python train.py --d_shared_expert=0 --router_bias=true --groups_per_token=3 --init_std_router=0.0125 --vocab_size=15153 --optimizer="adamw" --lr=0.00116 --seq_len=512
Below are experts of layer 7 (counted from 0) of a mixture-of-experts language model. Rows are named router (the router's row for the expert), down (a neuron's output weights, with its number) and show model dimensions 0-159. Each number is 200 + 40 x the weight over its row's rms, rounded and kept within 0 to 999.
After each expert's rows: a language model's description of what the expert responds to. This comes from a sample of Wikipedia text that the model never trained on.

# expert 19
router,212,178,142,176,173,148,282,215,205,227,127,225,264,185,283,166,228,183,212,216,162,239,294,196,253,258,214,195,248,125,204,230,217,209,220,191,203,177,176,230,209,197,189,207,279,252,258,186,199,230,213,167,170,160,222,188,183,253,155,206,221,197,161,282,188,147,179,213,208,214,321,180,176,196,194,186,248,152,192,219,122,205,160,191,140,239,165,136,197,201,203,201,241,203,239,220,206,151,162,222,249,220,308,146,190,154,242,183,175,187,148,182,242,53,172,167,239,241,95,162,172,197,147,223,147,232,248,242,236,216,212,182,240,197,132,179,207,149,174,185,208,146,164,194,192,188,215,139,227,239,160,194,160,179,172,193,232,216,220,221
down0,158,139,182,276,155,230,200,226,238,77,176,143,263,181,259,185,208,192,248,175,240,251,247,170,203,215,260,191,163,246,218,247,219,192,137,250,142,187,151,238,168,172,219,223,207,299,222,172,183,194,169,201,347,159,241,205,256,125,203,178,197,136,197,218,161,193,259,189,173,242,162,227,205,158,205,232,157,208,191,194,142,88,202,157,172,232,210,243,160,197,165,194,195,214,144,235,176,206,187,195,220,206,207,127,178,240,212,143,190,243,198,179,138,237,258,218,139,263,234,262,207,212,196,221,221,163,198,189,240,256,197,171,187,178,198,216,217,257,176,166,223,149,171,270,156,215,223,194,136,250,210,274,210,170,192,161,198,144,199,223
down1,140,142,232,220,217,231,251,233,189,221,168,221,169,195,236,171,194,273,251,204,163,220,251,173,162,156,225,123,105,130,200,227,180,231,267,128,227,134,196,147,234,199,169,245,205,204,168,165,221,253,252,194,219,199,209,200,221,168,183,195,242,212,158,230,206,223,140,198,182,218,157,193,270,127,146,134,227,187,149,237,184,195,225,214,186,170,144,193,259,203,200,193,210,145,180,166,132,155,203,225,165,202,93,230,187,161,182,161,163,270,299,171,197,250,276,167,192,142,210,244,260,171,235,179,293,260,186,200,226,184,238,225,191,243,250,217,282,209,208,189,243,203,157,158,232,155,156,173,231,238,261,153,202,225,234,247,232,158,253,206
down2,138,233,230,162,193,95,162,177,291,189,243,285,134,207,186,198,208,324,209,186,155,188,218,219,105,205,189,170,201,89,136,213,209,138,272,213,232,256,259,194,229,229,204,268,224,209,215,147,197,197,226,140,131,230,205,171,156,204,219,199,190,231,161,193,131,203,132,186,226,172,238,215,202,209,225,186,190,173,170,241,234,250,249,263,202,204,180,277,154,206,304,169,197,205,238,153,231,180,128,242,212,203,209,203,197,200,200,215,124,211,212,184,145,184,195,144,266,185,259,240,166,193,203,190,134,287,215,180,193,138,180,196,211,230,173,173,225,149,178,215,244,221,197,143,226,237,176,254,217,170,243,219,203,157,192,227,198,167,180,218
down3,222,157,189,198,227,158,196,180,189,199,194,237,226,157,207,231,146,167,236,231,195,143,253,214,253,169,177,245,211,255,223,154,270,186,141,136,161,187,257,167,157,211,227,190,159,115,140,206,166,165,223,203,181,230,222,171,129,305,235,236,168,222,224,159,267,130,239,243,177,191,245,149,187,238,223,250,220,240,257,252,232,228,190,157,219,219,254,303,186,146,250,262,138,224,210,246,209,151,235,219,215,203,190,220,245,218,228,235,176,237,161,191,230,118,135,221,206,146,83,70,178,195,138,154,142,175,189,211,168,225,228,245,228,218,147,195,201,228,257,195,169,219,210,186,205,190,160,188,209,188,246,171,193,164,205,219,166,179,202,251
down4,250,141,156,173,213,252,227,220,196,167,224,240,188,197,228,154,193,206,110,140,183,243,199,122,170,215,217,155,153,231,251,189,170,169,170,247,159,196,200,222,212,172,169,209,151,296,268,214,198,310,137,241,191,146,209,192,211,227,225,207,217,122,167,157,202,180,169,221,171,181,119,290,191,230,148,177,195,243,203,260,234,178,262,260,259,160,228,233,249,248,185,222,181,155,234,170,180,108,248,218,224,156,96,239,175,144,200,205,206,266,234,227,213,209,187,169,195,140,275,181,142,171,213,207,157,245,193,237,159,179,203,137,208,181,221,226,227,215,183,173,235,192,171,264,272,206,178,227,164,194,260,277,198,171,231,218,193,133,209,205
down5,212,220,205,182,199,152,237,293,226,201,198,258,227,215,152,216,202,215,285,239,193,231,158,164,196,188,236,215,89,81,130,147,146,203,257,194,226,147,179,209,159,160,272,246,169,219,271,194,150,208,205,284,206,229,221,168,270,325,169,216,135,203,152,170,207,229,190,172,183,149,213,165,178,254,205,239,220,270,218,207,166,185,226,237,206,162,191,208,261,216,174,238,190,205,219,118,188,140,231,228,149,264,188,246,242,254,205,257,227,172,181,201,185,188,174,197,152,222,197,231,215,242,184,139,204,204,167,244,193,178,211,142,221,193,192,243,190,171,201,220,183,222,217,158,195,224,266,183,174,166,90,197,196,171,213,156,157,116,239,235
What it handles: Pipe separators between cells in wiki tables of dates, names and places, sometimes semicolons or plain words in prose.

# expert 35
router,203,206,181,234,238,247,231,241,220,153,174,181,295,153,169,257,271,213,170,160,141,128,218,112,181,187,171,303,157,204,259,197,195,229,217,252,219,212,155,234,177,208,229,157,234,154,190,255,162,181,143,200,190,214,111,141,191,174,211,196,213,184,170,101,147,187,282,231,187,119,220,131,138,210,207,199,209,139,263,207,242,170,191,233,235,230,219,201,207,212,234,175,201,212,226,115,175,255,164,191,217,178,184,212,157,230,189,218,184,147,198,273,199,227,224,200,231,234,229,179,203,277,189,154,246,159,192,202,143,148,104,209,215,169,227,168,210,215,237,288,176,239,200,247,250,153,185,253,179,183,155,172,264,156,231,157,176,182,247,180
down0,146,206,160,212,165,185,192,202,218,170,197,197,195,188,229,264,305,191,165,236,161,163,210,197,152,150,166,215,168,165,180,138,162,232,228,201,277,137,186,263,198,340,262,253,179,172,231,176,192,255,247,131,188,157,201,249,192,136,205,244,244,271,243,228,227,249,163,161,167,210,208,167,198,227,195,187,192,228,199,167,112,207,245,228,230,195,204,233,180,155,185,197,158,214,245,261,240,201,175,176,222,190,179,203,251,228,175,244,152,231,147,157,130,274,162,193,229,210,136,239,145,258,112,175,205,172,176,242,198,224,158,203,162,207,142,163,130,236,210,259,228,273,227,213,239,203,138,234,189,171,146,155,179,213,221,160,215,227,265,262
down1,128,167,81,190,176,206,231,235,216,252,166,146,143,185,268,172,258,245,227,206,165,216,186,146,195,284,204,130,113,124,182,266,196,147,187,173,177,191,196,183,234,194,239,240,178,234,165,266,173,157,281,211,253,196,243,292,106,215,215,152,190,207,214,184,201,192,271,162,149,156,225,234,200,269,206,243,172,256,179,214,144,248,208,222,131,229,173,237,198,190,183,232,236,172,191,196,304,184,192,191,162,144,238,159,257,190,189,200,154,225,251,180,204,183,147,207,215,201,194,189,186,189,280,206,224,228,174,186,211,187,226,187,247,266,241,238,203,139,157,189,196,233,139,212,136,188,125,198,210,191,167,220,202,232,225,185,269,248,173,193
down2,218,155,193,211,165,205,178,217,192,200,233,281,242,200,249,196,201,188,250,197,193,231,212,172,200,169,177,224,110,209,223,212,259,184,205,216,161,203,190,229,279,148,172,141,178,198,259,169,213,254,196,188,173,126,174,122,294,195,187,175,168,133,197,178,217,202,157,289,217,195,251,174,244,173,177,231,252,216,161,219,236,167,187,180,215,133,215,161,215,207,159,154,206,200,143,141,174,202,143,240,231,254,207,204,183,131,117,138,175,190,209,275,200,211,147,145,196,242,161,235,247,152,189,245,283,151,167,159,215,216,140,244,110,303,243,211,257,227,122,255,157,220,207,169,244,168,250,178,250,220,205,165,218,255,229,189,269,209,241,202
down3,212,191,199,183,241,121,108,195,275,199,215,218,214,231,155,185,184,237,238,190,273,127,186,208,215,189,235,203,210,222,200,205,172,210,211,262,155,189,188,228,147,226,126,189,256,145,190,233,243,216,175,141,241,183,193,190,99,164,170,139,210,220,189,173,154,215,304,218,231,189,194,185,196,242,146,147,180,155,272,253,210,159,134,140,151,297,236,143,231,249,186,202,186,151,171,167,155,136,207,203,197,200,256,158,170,212,254,257,216,202,201,213,200,172,256,205,153,265,265,153,254,187,211,235,210,200,266,215,172,241,227,230,235,123,232,165,207,249,201,109,216,170,245,172,186,195,207,151,159,170,173,177,191,243,239,286,161,259,184,228
down4,125,168,197,230,256,163,151,190,133,235,249,267,242,189,187,239,182,204,276,181,219,199,195,170,178,233,193,207,235,110,231,142,224,165,139,210,227,159,214,208,232,197,102,241,214,164,194,157,210,126,186,195,173,142,240,166,225,175,223,222,205,246,295,175,221,253,252,285,221,196,95,164,177,159,213,235,144,174,181,227,147,260,229,96,183,129,184,239,179,223,145,144,200,178,268,187,123,236,227,186,207,227,226,224,208,185,191,230,198,273,181,317,167,249,198,186,226,152,179,255,211,211,182,271,225,197,160,208,167,226,188,167,235,198,156,153,160,236,225,172,223,240,241,139,178,222,222,212,241,194,214,168,173,221,201,230,204,216,187,257
down5,222,200,207,97,234,174,177,171,225,162,191,271,190,170,160,257,185,191,222,152,232,160,213,206,202,195,247,269,245,143,218,204,248,211,188,191,168,202,242,168,187,172,156,197,196,245,224,176,207,130,169,197,214,170,221,237,167,108,236,154,203,219,237,199,216,163,284,227,250,225,238,227,182,287,229,156,220,170,210,222,276,227,159,231,164,222,172,205,176,158,237,179,238,208,158,161,185,218,259,199,105,169,196,240,193,235,165,221,212,240,190,241,117,216,169,189,117,178,224,118,220,205,161,189,186,211,191,239,243,197,202,291,154,242,194,246,202,193,176,198,223,268,140,326,92,160,170,223,167,159,272,215,188,152,239,235,177,240,190,128
What it handles: Function words like for, of, the and colons heading names, especially nominated for the Grammy Award, or infobox labels like Batting average:.

# expert 25
router,191,149,174,166,211,142,275,202,220,204,95,266,293,198,288,212,232,223,233,119,159,225,235,175,294,250,188,212,270,124,160,226,225,187,225,190,208,153,178,200,182,269,175,205,248,231,262,215,229,238,181,209,200,173,227,204,218,225,197,163,209,263,205,252,191,169,198,205,175,215,301,192,171,232,162,232,221,198,196,199,144,162,194,166,166,221,166,155,213,152,209,203,265,195,155,210,245,159,160,196,245,201,239,139,141,161,222,188,183,142,129,166,201,65,206,207,205,271,170,168,179,198,201,207,160,262,200,235,215,234,206,151,201,228,131,245,143,153,140,200,163,155,175,122,148,230,219,170,183,200,212,179,186,234,181,197,247,184,241,247
down0,231,149,148,230,183,162,173,224,155,205,174,80,190,258,207,209,244,113,225,203,236,228,233,225,287,217,157,272,211,199,228,179,183,175,218,212,252,245,170,251,146,170,162,238,248,268,186,270,203,199,208,235,193,185,236,209,244,197,248,191,171,253,275,241,181,217,191,209,248,249,229,165,183,183,164,239,181,231,210,180,190,106,212,210,261,228,181,162,131,155,183,184,186,210,204,147,278,179,160,162,200,180,215,195,246,227,222,207,185,193,107,228,152,221,213,186,278,217,218,191,128,226,181,193,124,261,158,171,225,143,187,161,142,236,215,207,104,218,247,200,190,217,158,184,212,212,224,241,187,192,161,276,106,225,179,94,222,214,196,158
down1,266,185,172,179,206,213,116,219,279,169,224,164,274,200,110,62,249,141,179,221,244,168,153,138,240,246,151,294,215,206,214,172,229,213,205,178,276,201,139,148,203,204,184,205,204,254,220,152,186,194,152,171,200,216,161,192,198,189,128,240,157,160,218,171,202,165,174,224,260,211,152,152,217,179,266,182,211,194,255,196,193,198,255,244,229,203,192,114,213,207,189,195,183,244,141,169,180,186,195,160,215,164,176,221,224,299,228,193,175,197,179,247,237,270,168,168,276,209,192,186,243,192,273,144,207,117,240,184,136,196,169,182,277,191,233,275,215,169,209,216,192,165,219,244,199,238,224,194,234,224,198,217,196,233,147,195,131,217,197,257
down2,190,137,194,282,234,274,217,147,243,223,177,171,148,210,270,205,172,175,244,188,212,174,251,150,164,246,209,161,178,286,258,273,199,200,167,271,142,233,223,210,182,110,203,128,215,164,129,210,266,240,229,114,232,216,121,225,216,212,187,198,195,156,205,188,192,179,181,210,225,183,142,211,270,144,202,222,190,182,216,120,206,219,119,115,297,168,214,189,251,201,178,245,164,191,167,270,219,204,261,179,212,157,243,205,225,154,208,152,192,277,260,192,203,260,211,204,163,149,209,188,201,169,222,173,265,120,200,192,203,196,189,173,195,264,231,210,162,215,155,210,207,236,252,214,132,203,204,179,146,212,154,213,213,285,200,199,245,205,175,192
down3,226,209,220,198,163,258,133,246,153,179,231,187,264,208,187,195,209,172,241,202,288,260,144,208,215,214,178,245,167,210,207,174,224,176,215,148,172,141,242,215,209,104,213,195,126,265,203,232,118,203,248,190,179,228,256,167,257,143,175,146,236,96,162,199,209,158,203,272,191,206,258,224,203,163,184,233,188,187,165,176,161,149,255,190,199,224,149,98,154,236,179,196,209,259,141,254,264,190,217,205,209,194,131,194,158,247,202,224,232,197,190,209,216,260,192,216,247,263,197,153,261,195,230,200,269,210,133,216,150,168,175,263,248,206,180,203,198,135,302,135,155,186,176,205,185,217,253,220,221,260,166,229,172,191,155,162,180,133,224,212
down4,156,207,155,302,199,207,200,234,294,246,247,250,219,177,188,212,218,203,255,232,194,175,174,132,266,217,232,241,135,201,224,212,208,180,152,225,194,195,239,193,186,198,266,163,179,201,169,169,173,308,191,219,255,211,175,170,214,145,155,241,208,167,193,178,143,223,173,193,216,162,179,192,192,174,276,180,157,157,112,186,224,158,221,128,248,168,223,186,202,226,164,201,153,249,254,186,118,243,178,203,267,236,187,245,223,200,168,222,213,293,286,172,174,143,206,186,210,237,201,173,263,192,161,101,186,86,243,135,113,182,176,219,154,193,232,221,185,227,219,166,201,213,203,218,180,186,222,194,202,211,202,219,279,173,192,234,214,219,167,300
down5,226,160,181,205,197,216,257,231,207,171,115,162,282,222,183,129,201,199,223,233,240,223,198,214,238,243,229,184,215,196,187,232,255,194,194,210,251,198,167,221,213,164,225,207,214,223,144,196,223,153,237,162,204,180,204,76,191,131,173,145,229,204,254,248,176,215,182,274,273,233,190,230,191,206,178,319,168,197,201,179,189,135,222,143,238,237,141,129,96,226,123,155,221,208,237,205,260,234,180,130,243,204,207,158,160,272,157,229,184,233,170,216,180,238,219,219,208,274,183,257,242,228,232,241,189,237,209,144,228,211,175,231,179,178,211,198,141,190,191,202,159,141,113,244,142,177,214,222,206,217,148,275,180,201,182,137,251,150,175,135
What it handles: Pipe separators in statistics-heavy tables like sports records and election results, plus semicolons in number lists and verbs like takes, sees.

# expert 58
router,136,83,130,203,224,206,277,189,237,216,47,259,287,167,233,216,209,248,256,153,153,229,244,149,233,206,215,174,197,115,226,237,227,171,200,249,213,194,155,211,223,208,188,238,260,235,212,206,208,215,212,212,162,150,191,254,198,205,192,205,217,200,178,230,176,179,189,180,203,214,364,199,201,178,180,236,198,193,259,234,139,248,182,178,151,209,239,132,248,163,219,189,202,181,186,208,217,221,148,186,215,212,216,158,190,157,177,183,168,163,209,160,224,106,180,171,226,235,188,141,184,160,145,180,140,219,231,205,246,215,204,151,169,188,149,189,231,144,154,182,242,182,207,151,194,254,161,177,152,197,226,203,208,195,168,240,181,204,120,278
down0,224,200,197,215,187,261,227,199,213,140,205,262,205,132,237,236,216,182,255,162,305,194,216,176,220,151,228,213,169,259,241,234,177,148,199,213,212,174,221,200,212,141,191,155,214,217,148,182,167,155,284,174,199,218,170,208,120,186,182,146,202,204,226,210,225,169,241,173,226,198,150,153,259,155,223,222,174,274,245,143,206,261,187,188,266,229,213,150,188,172,184,158,252,219,177,164,228,206,212,137,273,123,192,206,254,222,199,225,215,201,287,205,140,271,184,153,208,305,112,196,210,221,233,209,256,187,240,131,202,253,107,160,215,237,234,258,175,169,217,203,166,161,171,223,172,181,229,203,149,182,173,117,164,210,207,245,98,222,179,234
down1,159,180,216,250,218,200,242,172,147,184,254,233,132,172,256,327,155,267,223,192,198,208,189,189,274,144,149,150,224,203,209,208,249,176,218,208,197,233,215,134,148,158,165,199,162,238,135,173,252,179,150,100,244,177,100,148,147,278,179,153,203,211,164,145,228,226,237,174,254,217,164,179,229,208,217,151,184,134,164,266,239,223,242,183,176,198,194,202,190,129,194,265,262,240,262,138,165,198,239,228,139,130,229,176,208,131,199,145,120,180,248,258,193,256,231,214,215,231,204,202,200,197,139,187,265,175,231,260,196,206,213,225,245,205,121,201,164,229,219,201,199,232,227,222,242,201,226,193,209,209,188,171,196,201,239,238,207,234,169,181
down2,181,183,212,184,160,191,276,170,231,200,167,196,223,245,150,207,214,156,162,219,253,247,117,282,144,224,216,155,176,154,234,207,126,221,224,255,176,121,230,214,197,208,194,181,198,195,259,187,248,158,195,198,220,158,241,321,190,110,187,161,193,181,240,216,234,219,184,208,195,253,131,197,128,210,249,218,198,240,240,206,243,218,189,201,85,158,222,239,186,149,161,183,199,212,201,310,219,208,198,192,249,207,153,147,168,218,214,240,185,204,184,117,251,164,239,183,179,155,173,127,227,185,222,308,184,256,245,149,273,252,222,180,167,122,206,198,179,223,206,141,184,249,158,252,218,170,145,258,200,218,222,213,215,187,212,210,162,173,187,218
down3,201,115,173,208,225,193,194,167,177,145,183,148,218,196,231,135,187,200,98,207,151,163,198,217,209,172,166,194,167,287,213,221,184,243,228,229,220,239,224,168,177,254,223,211,191,253,154,226,223,178,159,191,259,149,259,292,195,193,128,208,206,209,239,247,244,155,188,207,162,213,230,216,245,166,191,177,157,218,208,184,203,242,236,162,324,167,268,200,143,229,181,194,211,203,300,285,154,172,208,163,105,102,233,194,168,221,252,158,202,180,146,218,209,257,159,188,261,172,195,200,263,258,216,255,209,229,190,170,149,153,225,180,132,275,210,207,278,247,158,166,137,188,268,187,202,236,210,201,175,173,206,195,196,205,193,143,239,190,211,180
down4,185,213,201,222,225,96,214,180,203,233,158,192,176,225,237,177,213,216,223,113,223,248,253,144,208,234,169,215,158,238,235,266,174,166,146,223,202,244,174,201,220,216,211,149,191,216,147,173,214,187,190,189,216,143,106,276,158,159,210,154,184,273,233,237,180,258,184,163,163,185,91,189,224,233,231,188,109,235,194,184,238,302,230,178,199,215,243,310,207,245,184,223,184,166,199,199,165,193,217,208,272,147,177,200,248,255,272,135,176,168,177,162,155,196,214,218,165,242,207,263,240,161,131,181,176,277,220,211,195,203,176,215,180,235,127,133,224,264,185,194,265,242,187,167,193,152,193,245,221,212,135,135,192,232,232,172,189,197,148,177
down5,151,176,186,183,209,187,196,142,273,236,216,241,275,243,180,256,123,293,261,179,225,246,203,212,196,144,144,207,201,129,162,233,164,228,191,251,237,182,219,207,159,184,135,221,212,186,151,143,238,209,125,190,184,224,256,291,160,257,153,233,231,142,161,153,163,209,161,212,222,280,180,167,163,205,150,141,202,195,243,195,179,207,175,138,148,183,218,172,250,169,131,236,218,202,161,169,117,251,212,168,166,189,178,147,186,255,169,202,167,110,265,227,236,214,234,226,253,241,158,173,261,295,163,196,209,156,212,220,167,223,218,197,229,191,189,233,139,205,219,174,217,270,254,163,208,233,185,198,222,252,276,150,207,199,204,245,184,240,170,208
What it handles: Table cell bars between numbers in sports and election stats tables, and "the" after prepositions like in, of or with.

# expert 34
router,199,213,194,194,247,180,179,150,204,226,185,195,186,187,155,149,157,193,174,338,211,219,159,234,236,142,206,235,199,202,192,155,195,220,135,139,200,157,199,177,233,249,146,141,226,170,251,194,144,247,181,247,215,182,159,135,248,233,185,139,208,227,225,227,254,229,233,173,237,128,159,173,217,221,175,227,199,209,251,154,195,191,236,245,213,139,272,200,154,226,220,258,253,230,214,170,153,152,224,244,192,230,127,150,253,197,178,134,197,234,216,165,233,239,187,173,205,135,199,241,144,276,227,196,162,189,296,168,244,242,270,256,181,204,248,253,160,278,198,181,152,331,176,166,180,153,178,165,235,193,169,191,252,169,165,219,202,228,232,183
down0,126,217,179,172,203,208,249,245,273,208,162,212,195,144,143,195,144,218,186,217,113,212,235,238,152,184,189,260,111,159,162,159,172,212,258,192,173,169,220,168,234,231,152,148,195,158,242,129,247,195,142,297,238,247,254,201,221,148,202,247,163,236,254,167,157,165,224,200,149,143,270,187,201,214,132,180,188,230,241,120,257,234,244,231,196,189,150,185,184,184,119,206,239,125,192,200,211,270,212,154,259,206,173,195,247,237,200,202,155,196,120,243,232,180,175,188,211,227,139,192,219,275,210,230,221,272,245,174,192,183,286,173,301,174,237,233,207,230,188,222,179,243,223,239,171,205,207,238,201,156,181,206,222,174,165,195,244,182,214,153
down1,248,181,187,99,211,151,268,260,210,254,153,176,237,277,145,204,180,194,176,247,173,277,219,241,133,176,202,170,176,219,116,137,194,240,242,154,251,202,230,198,273,222,277,175,196,162,185,149,179,216,151,201,184,180,220,280,244,240,252,174,144,199,233,196,286,182,215,211,212,206,250,208,154,254,163,249,188,212,68,161,166,211,184,221,274,148,242,261,223,154,148,171,244,227,193,198,182,153,86,206,175,162,253,215,169,240,186,189,195,176,138,218,266,184,187,217,217,224,229,217,157,275,167,237,149,246,205,208,160,247,180,156,224,169,210,204,206,194,155,149,209,170,219,205,186,208,139,214,251,209,211,189,206,242,189,186,169,173,222,208
down2,220,191,263,251,158,211,192,268,165,196,269,209,183,226,172,205,183,185,138,213,253,182,197,178,180,188,147,208,232,254,212,213,169,166,258,228,155,230,205,255,226,178,213,174,200,212,210,276,149,155,187,199,153,148,218,233,138,156,270,229,213,195,188,190,155,148,224,215,218,268,235,151,183,312,210,218,239,218,262,225,183,234,207,175,224,268,174,162,261,177,211,198,181,143,189,189,243,235,249,179,156,222,252,259,166,213,258,220,213,171,235,251,190,147,114,277,198,185,245,177,191,210,216,175,261,255,148,114,166,118,179,140,167,153,208,188,154,128,119,198,167,245,146,236,116,214,175,151,236,176,245,249,209,180,270,147,199,203,156,201
down3,201,250,184,211,259,227,198,248,217,164,180,194,191,213,233,179,193,199,208,185,137,136,169,160,147,158,279,250,196,242,239,154,168,162,181,152,233,272,236,114,242,121,232,188,109,113,157,219,179,230,108,173,188,276,208,182,249,236,195,199,197,175,259,214,256,133,212,245,214,224,226,185,191,283,232,160,183,164,193,188,182,124,224,208,270,235,257,233,218,203,204,166,206,221,213,136,193,222,154,196,154,223,230,184,234,167,233,180,189,217,213,222,200,148,174,219,233,140,170,245,193,185,169,306,212,123,252,204,213,184,204,169,134,202,188,174,216,206,202,236,205,129,133,287,294,239,234,207,183,177,212,179,265,227,172,262,226,169,192,167
down4,175,189,178,208,220,62,258,220,214,177,241,209,194,199,181,148,250,204,188,170,238,174,218,208,225,159,154,142,218,154,208,244,231,194,288,218,250,216,186,318,149,175,217,239,159,223,254,214,221,226,159,190,195,192,237,184,179,223,218,174,182,96,193,234,268,175,161,175,148,192,81,151,178,233,211,226,169,162,223,258,186,210,203,163,248,193,218,247,211,216,170,162,188,293,229,252,191,157,219,189,197,231,256,133,213,208,150,215,176,173,150,128,133,244,155,270,133,178,111,246,221,177,223,197,142,222,193,184,220,218,190,147,202,158,151,240,232,237,171,205,212,169,231,199,225,243,261,205,152,159,261,208,242,233,250,225,245,157,198,218
down5,194,205,301,231,142,201,157,224,134,171,230,229,167,148,153,209,186,231,184,150,212,172,192,220,232,191,78,226,198,257,178,165,208,200,213,251,188,188,227,214,207,144,163,234,286,282,164,262,186,176,150,203,205,112,210,221,171,211,155,184,220,159,179,199,117,233,261,203,283,226,125,239,168,198,197,167,257,177,234,206,237,182,151,83,194,236,183,134,219,193,187,196,130,188,254,237,226,222,210,149,224,224,195,186,203,175,188,298,172,214,246,281,148,194,235,217,171,211,219,171,178,238,218,158,247,245,146,174,178,191,211,183,171,211,141,153,207,194,224,188,196,248,203,203,179,188,201,256,243,221,267,235,136,203,294,214,170,257,197,154
What it handles: Coordinating and contrastive conjunctions such as and, but, while, although and than, especially joining clauses or "not X but Y" contrasts.

# expert 31
router,295,201,220,202,195,235,170,216,208,128,171,217,213,180,200,206,196,130,183,208,240,128,169,164,235,135,167,258,134,254,289,177,206,241,196,174,183,169,226,143,129,240,191,151,149,233,144,158,122,146,208,253,273,277,182,139,215,247,265,129,227,153,107,153,156,252,256,236,202,196,199,170,189,183,191,176,220,205,152,168,232,148,213,234,246,123,172,253,188,186,292,189,172,210,186,220,175,226,216,158,155,233,164,223,138,190,251,226,225,214,179,196,210,220,234,151,222,184,231,263,253,214,176,141,214,179,221,161,195,168,164,202,184,155,250,204,162,268,277,195,158,214,199,259,219,187,217,218,204,209,198,213,233,190,205,195,113,252,258,180
down0,223,251,204,131,128,178,164,232,196,239,131,209,176,221,148,190,197,207,156,188,106,208,231,215,190,142,150,204,202,156,203,200,247,195,250,161,204,149,279,173,161,229,239,193,178,204,219,234,146,223,215,216,219,212,199,272,210,202,244,259,146,202,245,199,235,174,151,204,209,277,237,209,212,199,153,184,208,177,268,204,88,153,231,225,267,207,247,159,245,165,133,209,206,116,230,238,180,261,210,240,156,218,161,227,238,205,208,146,166,268,171,168,226,305,174,206,185,106,139,201,214,134,270,227,134,212,227,281,210,158,180,132,230,189,159,190,172,146,149,280,199,255,222,179,235,204,208,197,154,207,171,223,191,230,197,208,232,207,232,250
down1,239,230,244,257,284,261,229,192,157,174,165,224,226,188,166,208,167,212,166,194,180,192,119,217,252,210,149,214,289,190,156,196,181,243,247,174,177,152,205,167,299,244,181,197,190,283,182,258,210,204,185,217,164,213,183,189,202,162,205,211,175,133,165,149,175,202,205,231,163,129,273,224,219,180,60,266,227,224,198,249,214,189,213,269,190,142,225,221,185,184,214,195,214,201,202,162,235,155,191,246,186,235,244,214,118,224,230,189,210,214,165,226,200,217,182,100,246,122,172,225,228,171,149,243,238,182,199,151,208,218,284,149,152,223,247,237,133,192,266,198,170,160,272,201,198,176,221,216,207,210,229,138,191,162,183,153,137,287,173,195
down2,226,142,244,194,161,183,112,204,221,132,158,181,245,187,112,192,243,155,213,128,154,113,201,186,220,181,192,230,145,213,180,233,171,148,231,236,214,264,172,194,144,178,196,244,253,229,232,260,164,205,192,301,228,274,141,220,217,212,235,172,192,234,220,163,221,182,211,188,268,198,215,238,174,123,198,206,163,201,201,121,174,177,166,187,202,232,198,151,268,206,181,222,198,201,272,223,132,187,288,182,180,270,209,135,224,221,240,163,168,156,270,163,242,249,168,212,202,135,200,218,203,230,179,298,150,260,163,214,263,111,200,207,182,209,265,199,141,239,117,212,212,214,242,227,221,168,214,188,231,189,199,255,219,207,197,171,225,197,171,254
down3,259,285,186,205,184,174,200,187,154,199,223,296,190,174,149,264,230,245,131,164,170,268,225,229,235,257,233,195,166,284,164,209,213,205,228,171,209,183,220,216,133,181,227,180,159,160,138,175,208,167,170,204,165,204,120,195,133,200,223,147,250,258,193,263,217,207,168,174,176,218,194,267,138,213,196,165,289,171,141,141,160,183,231,199,295,238,208,186,230,176,176,169,192,285,205,175,178,220,170,165,192,221,114,196,198,208,246,176,262,197,285,198,184,216,137,164,177,320,179,240,192,221,179,199,179,140,189,192,179,234,209,152,191,157,226,206,173,224,274,197,173,193,235,144,206,225,144,257,189,194,269,225,269,194,230,142,242,164,213,197
down4,226,171,213,215,268,205,215,217,201,205,143,198,228,244,205,126,277,183,224,197,204,187,155,151,217,258,229,209,236,266,145,161,154,181,178,179,174,212,144,213,233,176,133,152,151,195,224,216,201,238,153,129,241,184,269,218,277,209,181,175,204,269,186,272,216,265,194,197,192,217,307,216,220,195,212,236,236,160,136,282,244,185,214,213,256,240,95,210,177,199,187,185,126,228,148,227,230,230,163,140,181,211,226,191,217,170,247,210,285,219,158,187,199,111,204,172,225,147,153,165,248,248,176,182,278,244,200,107,157,197,153,243,207,194,228,172,202,190,223,238,218,267,218,156,182,215,214,241,164,222,158,200,181,222,165,110,145,168,200,155
down5,152,68,151,263,268,270,146,241,267,177,196,162,202,182,213,182,181,215,185,140,226,176,233,184,197,189,247,214,197,253,147,236,153,176,143,228,246,184,195,152,202,161,209,214,161,175,189,225,142,179,212,214,261,237,213,148,202,213,264,195,220,212,209,158,261,178,208,204,217,235,187,317,171,233,242,140,172,212,178,206,187,231,225,259,231,158,231,178,215,122,181,206,193,259,189,222,194,174,226,212,167,157,136,137,225,230,179,250,175,242,199,141,229,201,203,171,236,157,176,167,219,257,190,256,211,192,228,192,175,169,175,157,226,174,136,195,218,263,202,201,66,193,220,312,167,288,185,203,185,168,203,157,239,225,259,229,184,252,131,195
What it handles: First pieces of names, titles and song titles, such as Mr, Sir, Lord, St, Captain, often after by or an opening quote.